From a checkpoint of a small mixture-of-experts model trained on Wikipedia.
Size: 11 layers, width 128, vocabulary 4096, 10.3M parameters.
Training: a variant of Muon for the experts, 412M tokens, 6293 steps.
Below are experts of layer 7 (counted from 0) of a mixture-of-experts language model. Rows are named router (the router's row for the expert) and show model dimensions 0-127. Each number is 500 + 40 x the weight over its row's rms, rounded and kept within 0 to 999. Numbers have three digits each.
After each expert's rows: a language model's description of what the expert responds to. This comes from a sample of Wikipedia text that the model never trained on.

# expert 42
router:485506530494546544566431461538461461513513507502518520476427506480569470410469525473525530567567504479498477479485578515440461548453487463518552471527444420572524472592523517527542522549471498505557515489483558542473438474500546506534487471474510577463556520547457493423519545529491477466503522509524513441545449525472410460490538429562541471547495581472500556500511525531476515532485
What it handles: Year starts, name syllables. The first digit of years after dates or in, as in May 15, 2019, plus the second syllable of place names after L, as in L-ud-wigsburg, L-at-via.

# expert 30
router:440460557480506571546514492539489493551494508525564553462466494516504449515485488479560536544547510467510484450452536513443474471486507405531560474490495445546552497574488512519494531507490567571491523460449504531471472469476504439549450420502458512440539500508480460532448566501458509422531535557520526544570478484434433417430547470547476442531503508422551498481515461508496453542495
What it handles: Inner letters of names. Single letters or short pieces inside words and foreign names, as in Achie-v-ements, Azerb-ai-jani, V-l-adimir, num-b-ers, Córdob-a.

# expert 20
router:446487536492517471551456431519472466483474531548488512485464428488564424473505517422569524544547509529471479519445580505504467546490568440540564506498454456552496403539525544498533458470497512523578533435447560521435492502505505472558502444485533581444576529546458527461461533518458435489528507584496504496516467526496465439506533473502515453509506460522522513497554481488439465542471
What it handles: Second-syllable name pieces. Vowel-led pieces right after an initial letter, mostly in names, such as T-em-perley, K-em-p, Jer-em-iah, Kev-in.

# expert 5
router:433474497414505538518476462529448421496497539550523560493454486484547476475487449440480536567535477525457451470439491525462469567479561457507549463504438468532517468570533547495525495486496535528491523426440554458459459521512514519541512447481441525480509496552434553501510564584427424459500556562529519525519473537459474455468564447562537461525494528470534491491531450497460496537454
What it handles: Separators after name endings. Separators and connectors right after a proper name or its final piece, in lists and tables: commas, pipes, slashes, surname endings like -ić, -ev.

# expert 43
router:521473538476553512537479460580503503515447515525504538470429496437526490484488482461591570498551529567472455538510530579396456522483522485515546454551455466526517434518501506487500522488480584512524507494498503558448415554506506490571422439488467530490521542515470529507517562534473434515545523484512526429534440505537487412459518436499495493517511542485586475482505500524432471563468
What it handles: Mid-word letter chunks. Short vowel or letter pieces in the middle of words and names, such as Chall'en'ge, r'ural', post-w'ar', Edd'ie'.

# expert 37
router:452475556482532512497510482520497446509483518542498567472499514441527448487456438481508506530519459477457429462439524509472461495481533486582530512551464487550538435541510540467523520489485550563600543482454517489507468560494572506538476449452454505458496529563454617422467516559494488447546506475555544477581454560465478502478604463553521479525506526488496472474518512454485501529433
What it handles: Articles and determiners. Articles and determiners, mostly the, a, an, his, its, this, which begin noun phrases after prepositions, commas or quotes.

# expert 4
router:454499498425485525547498478567441414499481535613515489497432477463562440517521514486458506512548556520500476495435515534429467531502561502571465421550489455539518455516520505472535501468505537553518590413449555466489500504494542458523446450465535470503496517553438528463520534531437455472551569491511488519545487503471480484488520487519615503529490512480507530482495436472457531513440
What it handles: Number-ending punctuation, units. Closing tokens after figures: periods, quotes, parentheses, percent signs, last digits, and words like million after amounts (487 million, 14.57%).

# expert 28
router:413442539460525537493486443531523458570449531595537569458395505448555426492476476466509499514518544513502458503480548554485459503485545467512505508516509483535517457511524452565547583480417537556540547503505486492488502445495489488573470520437449556471539465511422511476587503548501467473541510505572519471519478499504478444453502415510480506550467531475553514466491520499493466562483
What it handles: Mixed mid-word and function words. Word pieces after a first consonant (div-or-ced, s-ave), plus common words like that, father, who, and table cells.

# expert 45
router:462461513491547507581426454525507507546517512578532532487432502410523507528470424483519549488594508503504432450462487581506471459490513495523483498557505466532538478504550456582534509466494565554509517494482531504477494492444510537540451489449514528443562536532501471494525481520459471450570555480560517536539432538484408447520499436514497452529508532488510492490553433492503451581435
What it handles: Inner syllables and digits. Middle pieces of words split after an opening consonant cluster, such as im in stimulation and l in deployed, plus digits inside numbers.

# expert 14
router:473444517484587539557453450476498462503482509564509560430453447451569458504511518450521543528544499518473414445457506551485504484481508464492482460557405465521571459556536497509518534453481547534585538398503565485470477492494551503554511412490439518509539507516462526487545517542454422508498507526479525502514467480510469454523557415555520472519498578515487531519515506499459466523475
What it handles: Word-initial pieces, song titles. Opening pieces of words after a space (acc, inc, init, San), often capitalized, frequent inside quoted song titles like "I'm Your Man".

# expert 26
router:493444536432478471556481453549493455583489543535566556497448442446502436514469489519542480513555600556442460508499558572487429515482524446530535471480478439549509471540536463573518517408458546544576529500500518460505499503540548508494470462497444545475502486571469520534536493508455483506525523522563508517567481565485456483502530494546512477533459539509579507470485506453544490558457
What it handles: Mid-word stems and clause connectors. Inner and ending pieces of common verbs and adjectives (conf-ined, consid-er-able, per-man-ently), plus commas, and, was, been, However.

# expert 46
router:438473514469507484525449455539444435524489488590555514450453437464548462463468437486524571535511507530495450459427495523497497556473584505499559441513434454541516465557550507480573488476525526547516562457489546475509410499527541519566526430468466508470489501585440570457522516527442462447513512555548501463542490550509452459462564469543540491539484518522476506493488496472481478504480
What it handles: Common nouns and pronouns. Whole-word nouns and pronouns ending a phrase, often before of or punctuation: series, name, episodes, it, people, President.

# expert 9
router:436455494499517512510464495495461499500510518517521487412397540486585418543487486435523524511522498546483430481472592555487485505474532481506531463552445403533552441555549504533531499429471578501547538435461584515496486472530488485553471447481486516462566486520487507507468546552498478437493534503515523478545437550487417458496541470548511472549474551511548525521519495479485482530432
What it handles: Mid-word fragments, non-Latin text. Word pieces inside a word after its first letters, such as aj in Majesty and ew in somewhat; also Japanese text and mojibake bytes.

# expert 27
router:427439543457512484500516501544470412523529521526532550475504542505494497498470417456511517572501494514463483478452513542459472526483586486618539486512442444556568431505483490473519522481493553529586547481430504489502482559486521494518417434459429530501499505513484552503452546542451527507546517529547569438538466520478485483444548478470562440529491545440521466464529500486453501551500
What it handles: Modifiers before a head noun. Possessive 's and adjective suffixes finishing a modifier, as in master's degree, financial crisis, traditional medicine; also his, its, their, American, National.

# expert 62
router:469437580496469554500511485523491477516498536555520545452453569474561488522455461466528481529515541469466480441481475542504446508447486430567486453486491479589540481499522520567536537496477617535534531470511591483505508513551600537548495478476464481518536470553522500484487500516431455462544548514558563517459488527480508428461542479575543468511435519442523515477491498525473482591486
What it handles: Adjective and verb endings. Suffix pieces like -ic, -ed, -ing, -ized ending words (atom-ic, ethn-ic, Aleks-ic, suppl-ies), often before to, that or by.

# expert 35
router:449433508444497490519463420558469499539522529569554566467461450477546429485438440485483504511562512561463450493478487558449486559493568509532546518497446425538527452558534556523517575457498520548570570479480492483451479536502515478517482513445461551485492516528454546530495526532452482498521549518551526503528494563482441464509534454579597477525473491469530528482557503469514464552468
What it handles: Clause commas and prepositions. Commas after a subject noun phrase, plus prepositions, conjunctions and relative words in running prose, such as in, and, which, during.